From a checkpoint of a small mixture-of-experts model trained on Wikipedia.
Size: width 160, vocabulary 9529.
Experts: 32 experts in each of 10 layers, 32 GeGLU neurons an expert, 8 picks a token, a sigmoid router, a shared expert of 64 neurons.
Training: a variant of Adam for the experts, 337M tokens.
Below are experts of layer 2 (counted from 0) of a mixture-of-experts language model. Rows are named router (the router's row for the expert), gate (a neuron's input weights, with its number), up (a neuron's input weights, with its number), down (a neuron's output weights, with its number) and show model dimensions 0-159. Each number is 128 + 32 x the weight over its row's rms, rounded and kept within 0 to 255.
After each expert's rows: "comes before" lists some tokens at least twice as common just after its tokens as in all text; "mostly gets" lists some tokens that are sent to it at least half of the time. This comes from a sample of Wikipedia text that the model never trained on. Tokens count by the router's weight.

# expert 21
router [110 131 116 124 105 109  96 108 177 109 181 110  78 171  60 118 127  92 130 171  98  58 121 104  99  66 150 102  87 124 200  88 144 104 167 114 118 125  97 178  74 172 120 137 134 104 144 110 102 112 140 129 166 177  57  91 112 132 107 156 129 187 137  95 108 125 102 132 132  95 155 110 126 188 103 115 118 160 141  93  98 101 122  87  97 106 122 110 142 162  80 101 108 111  74 124 145  87 132 150 119 168  91 108 118  80 137 127  93 110 177  82 207  54 129 104 146 121 111 155 119  83  97 155 104  64 147 103 111 181 121 143 158 114 160 186 152 107 106 148 134 104 170 191 124 155  91 138  45 133 148 125 175 160 121 125 142 112 120  97]
gate1 [133 146 153 175 125 108 117 119 161 173 174 182 122 160 100  87 206 121 144  77  87 124 134  95 125 115 134 178 149 151  89 178 175  56  95  78 101  98 104 136  83 148  91 121 142 125 150  33  89  95 161 146 105  61 131 101 138  46 108 162 129 116 123 122 123 201 144 101 129  62 129 130 161 114 131 109 119 112 113 194 106  83  91 124 119 134 124 127 138 122 132  43 106 136 140 131 115 124 143 142 114 101 136 138  77 175 102 147 182 136 114 106 126  85 134  75 102 106 111 160 143  69 100 175 130 150  85  76 126 114 136  66 102 116  85 154  90 163 133 147 144 157 186 129  76 107 118 109  98 127 118 109 121 152 147 139 120  93 165 148]
up1 [143  83  71 121 183 116 147 156  85  93  57  86 171  95 123 127  59 121 132 110 155 110 154 157  93 154 108 140 170  94 149  82 123 163 175 171 148 182 175 117 171 146 152  91 123 137 112 178 150 126 102 107  97 122 119 154 124 157  98  81 118 144 156 161 150 115 122 163 105 170 140 163 112 161 103 185 123 122 145  69 157 177 136 135 117 168  95 142  69 151 130 146 135 178 128 170 171 172 149 165 164 135 133  81 102 108 106  95  89  88 110 170 120 188 130 177 166 123  74 107 174 195 189  46 144 104 180 135  67  97 144 136 154 117 152 114 123 125  89 103 136 122 104 132 158 100 187 103 161 171 121 145 112 125 110 123 142 149 140 115]
down1 [148 161 100 140  45 129 128 164 203 181 156 155 148 144 107 132  97 156 108 100 121 105 102 139  98  96 172 122  82 173  89  76 148  70 113 122 146 133 125 100 170 125  89  89 127 204 144 156 110 113  96 107 117 158 141 134 165 176 127  95 153 149 145 120 107 174  86  56 164 160 140 123 171  68 167 161 122 168 182 189  64  94  93 170  86 201 139 128  92  99 141 124 173 117 134  85 152 107 177 149  91 148 140  72 114 130  72 132 109 112 119 186 167  96  98 123 146 131 111  61 157 128 135 159 133  84 116 146 141 149 113 116 141  90  80 149 146 150 140 114 155  93 116 135 168 124 119 117 114 171 163 127 137 149 103 156 129 178 146  89]
comes before: " |", " ", " 0", "6", "8", "5"
mostly gets: " ", "2", " 0", " 4", "8", " 5"

# expert 3
router [145 171  97 153  87  65 154 113 136 176  77 136 124 176 153 150  74 137 103  94 126 172 172 129 138 116  70 130 107 115 128 143 185 165 104 161 105 164 141 111 142  75 138 107 123 108  88 118  95 159 169 148 150 107 120 106 195  90 105 101 153 129 130 102 156  72 118  48 128  97 147 134 139 144 101 178 167 128 131 126 106 114  86 147  89 135 123 140 135 161 151 122 111 110  60 180  69 143 162 176 189  93 124 158 196  77 136 179  94 169  62 111 125 117 110 149 130 122  79 114  76 168 146 113 160 155 130  97 112 151 100 136  54 174 126 150 120 126 173 136 102  87 172 146 168 128 135 119 111 132 141  88 154 124 145 165 143 165 201  90]
gate0 [118 119  92 148  82  65 117 122 146 116  74  95 103 113 161 131 183 159  94 141 188 189 144 176 115 141 188 126 145 108 101 108  88 162 118 154  83  90 158 120 123 192 165 144 128 100 188 124 129 102 132 101 155  89 127  93 115 145 105 122 180 118 145 120 107 112 174 123 150 138 129 155  93 162  99 101 126  97 135 109 175 151 159  63 104 122 180 183 123 121 120 136  98 107 126 164 169 227 131 174 105 114 139 195 177 113 167 129 110  44 171 149 144 121 114 175 122 139 100 143 131 110 160 179 153 114 139 125 162 160 140 121  59 140 104 116  84 176 128 162 123 124 186 127 120 158 150  89  86 112 152 177 138 126 169  92 171 169 155 162]
up0 [153 140  94  69 133 195 124 117 104  66  98 127 132  96 166 153 155 122 114 105 142 115 133 203 114 123  94 142 167 121 148 167 174 189 151 166 124  97 114 131  96 197 109 135 159 174 104 166  53  96 125 176 137 136 158  99 141 126  97 123 122 149 126 146 132 156 115 136 144 127 112  94 139 107 175 143  81 145 133 122 108  62 157 109 118 126  98 136 127 141 101  72 100  65 166 129  94 143 159 119 180 115 172  79 104 121 140 110 171 193 119 161 137 161 177  88 120 107 109 110  89 178 167 121 121  81  89 128 122 149 136 164 103 111 100  67 158  86 145 121  93  61 117 237 125 149 132 173  79  91 176  98 120 133  96 148 149 111 111 151]
down0 [128 122 158 137 193 170 155 106 154 120 106 141  90 119 202 146 121 130 129 114  72 201 142 120 158 105 115  54 116 133  76 172 119 101 103 112  94 157 152 157  90 104 177 134  83  88 149 127 106 146  95 148 112 149  84 146 139  55 138  93 114 102 169 145  93 131 124 124 190 108 116  69 124 132 142 101 215 110 148 141 149 151 116 118 168 126 106 125  86  81 110  55 182 187 145 149 108 139 170 133 156  89 175 115 135  86 103  99 123 180 128 165 180 150 115 160 177 123 112 129 104 169 135  97 154 120 133 163 177 136  60 155 132  84 156 149 116  81 123  91  75 133 100 136 150 125 110 190 148 105 130 130 133  84  97 135  80 130 105 179]
comes before: " of", " in", " to", ".", ",", "s"
mostly gets: " this", " one", " new", " part", " team", " film"

# expert 6
router [124 117 108 135 121 104  97 129  97 118 147  96  86 180 111  86 125 183 132 123 197  83 143 152  85  91  68 106  80 175 120 121 180 124 149 168 136 140 127 131 121 146 106 120 120  77 142  82 139 143 111 105 156 182 100 149 112 142  91 161 119 172  97 112 136 149  82 111  80  89 151 107 139 194 117  75 157 138 147 154 121 139  93 145 112 159 114 134 131  87 163 134  57  93 103 124 148 149 171 156 197 179 174  73  43 124 100 143 123 108 145 121 131  78  87 192 138  42 100 117 105 117 131 133 154 132 150 143 114 156  64 153 156  94 124 128 157 179 105  90  86 114 156 195  79 127 113 124 145 148 166 103 128 190 139 124 166 173 143 132]
gate11 [108 111 103 157 117 130 182 120 114 108  91 142 138 127  99 142  71 132 101  89 161 170 141 158 136 119 154  89 144  86 140 142 113  87 122 158 170 106 213 159 111 114 138 162 135 154 124  74 121 104 141 133 104 115 145 105 145 160 130 107 105 189  95 158 154 108 152 150  99 144  95 131 170 175 150 134 130 164 131 122 160 122 122 126 169  96 124 157  86  85 147  47 190  97 124  63 171 150 120 131 149  67 137 124 126 105  39  90 116 113 104 170 117 153  79  97 106 120 176 121 177 143 116  49 127 119  88 131  92 124 122 134 187 157 106 164 102 149 127 130 173 108 120 130 211  75 176 215 171  61 122 113 162 149 145 104 142 120 117 155]
up11 [149 119  15 122 152 141 134 130 111  88 102 172 172  79  94 134  84 134 118 106  50 181  88 104 128 134  89 115 146 157 130  48 142  89 170 133 119 135 174 123  83 103 116  89 154 120 120 103 165 142  77 101 111  97 102  92 143 118 109 130  89 108  99  80 148 146 153 126 116  69 119 185 119  74 143  94 104 133 134 149 123  97 174 142 187 135 135 134 134 122 122 151  98 165  96 137 159 162 161 153 161 162 202 132  91 176 125 137 154 131 123 139 161 156  65 106 127 104 119 194 139 171 224 143 168 143 145 104 164  92 104  96 118 131 129 148 149 130 110 113 133 169 137 175  79 169 129  83 102 196 106 149 139 167 132 135 145 155 145 140]
down11 [181 157 166  89  44 123 133 122 184 154 102 151 183 111  45 107 191  71 120 111 103  95 119 112  96 147 130 158  96 171  99  98 129 145 183 142  92 111 157 154 169 106 124 140 226 102 146 134 175 138  84 105 140 131  85 110 135 130 152 116 180 147 171 137 141  68 170 132 156 147 155  77 123  89  86  41 122 129 135  75  93 112 121 162 166 157 123 128 194 158 103 164  87 115  97 154 139  90 108 163 102 145  85 147 120 118 148 122 164 125 168 137 114  96 165 171 200 154 155 150  92 129 132 139 136 134 205 115 105 119 153 127 138 131  82 120 136  67 143 140 134 102 134 146 129 162 144 104 142 158 143 116  90 157  94 114 114 115 143 116]
comes before: "\n", "-", " ", "|", " The", "The"
mostly gets: "|", ")", ",", " ", "u", " by"

# expert 11
router [146 135 109 137 115 109  71  82 151 166 172 115 100 145 124 188 167 143 143 222 140  93 117 123 102 100 183 145 102 119 152 129 149  68 197 124 138 132  86 106  93 152 100  59 134  97 137 131 118 128 122 157 163 142 154  78 188 104  90 123 127 167 191  93 138 117  84  73  92 116 135  74 103 138 157 132 147 128 105 120  91 137 149 116  51 141 100 127 132 110 115 157 125 133 114 105 155  84 129 176  92 129  95 101 162 126  95 110  66 124 138  78 189  67  86  81 151  93 126 161 103 141  97  91  92  88 142 121 123 123 145 169 160  89 137 143 176 158  67 155 165 101 145 157  96 175 112 121  96  97 166 109 131  93 125 168 151  67 163 132]
gate18 [ 75 126 157 149 191  77 125 167 151 110  91 129 140 185 124 104  60 110  98 201 119 137 132  96 132  92 129 155  98 114 217 108 148  84 116 124  95 127 136 119 129 115 146 122  90  74 107 115 130  90 117 118 124 105 111 187  99 100 131 111 165 119 137 143 189 130 113  86 170 149 170 154 135 108 157 146 144  77  91  72  34 119 131 104 122 131 120  56 130  86 120 132 109 125 103 121 126 102 136  73 139  83 115 123 158 129 111 123  93 140 100 156 141 109 104 159  94  69 130  47 140 133 120 176 169 127  97  62 130  91 144  72 143 175  81 176 135 124 104 154 121 133  78 119 120 108 125 137  87 122 163 138  86 220 158  93 126 136 156 120]
up18 [118 148 136 117 119 150 178  60 147  86 145 144  95  82  76 127 163 109 162  91 142 148 146 105 170 191 104 127 142 122 119 176 127  90  82 186 109 176 125 174 131  90 127  90 158 160  82  45 100 203 159 159 121 123 120  91 164 128 121 162 142 188 118 100  75 166 110 155 158 137 134 136 127 123 120  66 117 139  89 162 119 124 126 139 121 134 112 112 165 151 183 160 103 129 116 142 165 116  84 209 124 156 127 129  88 128 183  75 179 159 146 121 179  93 186 144 123 172 124 185  99 163 155 110  90 111 167 150 185 144 124 102 102 108 114 124 153 109 160  96  89 138 101 170  60  90 150 125  79 148 133 123 177 122 117 140 135 154 101 160]
down18 [153 148 119  72 142 106 153  75  82 119 109 154 115  91 123 140 129 103 140 105 144 109 144 105 112 146 130 130 132 105 110 128  93 161 136 146 138 161 139 121 139  65 137 103  50 195 103 108 157 146 114 135 101 187  75 102 147 114 139 122 127 155  77  99 118 123 127 123 166 112 182 158 137 101 157 132 187 118 146 153 126 106 113 109 121 144 100 102 211 118  91 114 155 107 182 126 181  72 118 196 135 100 101  56 192  30 182  72 114  92 103 109 169 119 143 144 134 112 145 128  98 142 127 143 144 167 159 165 107 136 156 108 139  71 119 136 138 179 107 137 125 162 144 182  66  75 153 101 119 141  85 144 162  73 128  79 162 203 122 139]
comes before: " |", " ", " 0", "6", "8", "7"
mostly gets: "|", " 1", " 0", " 4", " 2", " 5"

# expert 17
router [121 155 138 146 127  70 137 122  92 120 143  29  88 120 103 146 149 180 178 161 150  75 104 143  64 110 153 106 102 158 135  93 176  95 187 154 142  66  89 111  71 153 152 129  74 185 161 129 119 149 117 153 140 164 140 164 168 137 120 119 146 137 132 109 170 140  93 109 154 114 132 115 119 104 152  70 224 120 181 114  94 127 122 134 144 176 101 121 108 110 160 101  71  72 147 106 144  73 144 151 148 144 174  78  92 164  62 129 154 129 135  94 149 114  92 147 138  68 145 177 104 111 101 102 121 128 149 107 102  80 185 118 128 147 145 164 139 108 121 151  94 135 132 183 112 148 122  96 144  93  80  80 145 182 132 103 134  95  82 132]
gate10 [108 112 144 229 132 121 114 140 137 148  92 158  89 139 172 165 128 120 217 107 106 128 123 175 146 129 152 127 137 152  97 162 122  34 116 152 103 125  90 145 137 127 127  87 160 152 108  61 156 157 134 177 180 111 144 174 152 127 100  94 182 138 146 128 140 124 130 112  99 135 137 158 141 151 162 161 217 113 144 154 141 131 137 150 187 172 131  88  71 120 149  96 112  80 170 115  61 108 137 156 143  85  85 177 167 171  74 142 169 146 159  89 160 117  79 192 115 115 104 116 152  97 194 113 128 154 105 112 150 163 139  92 151 124 128 164 126 129 113 117 133 125 120 139 194  62 135  87 100 136  98 132 143 175 121 122  81  93 150 127]
up10 [ 56 107 131 168 162 144 152 115 106 104 130  70 138 123 125 105 164 134 160 111 108 134 144 177 172 166 101  81 153 103 141 157 109 108 128 139 138 223 100  99 146 120 161  84 130 155 123 133 148 121 205 110 161 114 131 170  82 174 173 109 119  93 113 137 134 132 136 148  94  90 131 204 205 138 137 105 116  92 168 154 137 116 105 157 150 101  75  63  56 110 162  87 135 141 135  68 111 132 144 150 123  90  78 109 105 147  91 107 163 135 160 142  87 121 102 191  96 141 141 108 189 138 149  99 143 191 151 108 117  70 138  99 119 104 129 136 116 129 132  92 156 118 107  86 142  62  63 121 142  78 116 155 159 191 121  93 164 126 159 113]
down10 [122 133 126  53 142 105 120 162  99 146 169 104 191 140 136 127  86 140  86 153 113 145 137 108 108 167 147 182 158 129 157  93 127 154 111  55 147 124 150 117 107 122 208 166 134 168 101 147 103 101 105  83 105 228 114 109 109 144 136 123 101  81 158 171 104 123 142  85 132 101 128 138 110 144 109 166 105 217 101  93 100 121  93 118  62 106 183 170  88  95 152 176 177 152 135 129 149  49 138  84 111 176 120 125 141  94 113 157 117  86 144 135  97  93 153 100 103 176 197 118 111 112  88 131 120 145 101 155  75 178  64 170 132 116 119 147 138 122 123 146 157 149 172  91 133 167 132 156 124 177  84 113  97 123 104 124 144  86 134 122]
comes before: "\n", "|", "-", " ", " The", "The"
mostly gets: "\n", "-", " |", ":", ",", "."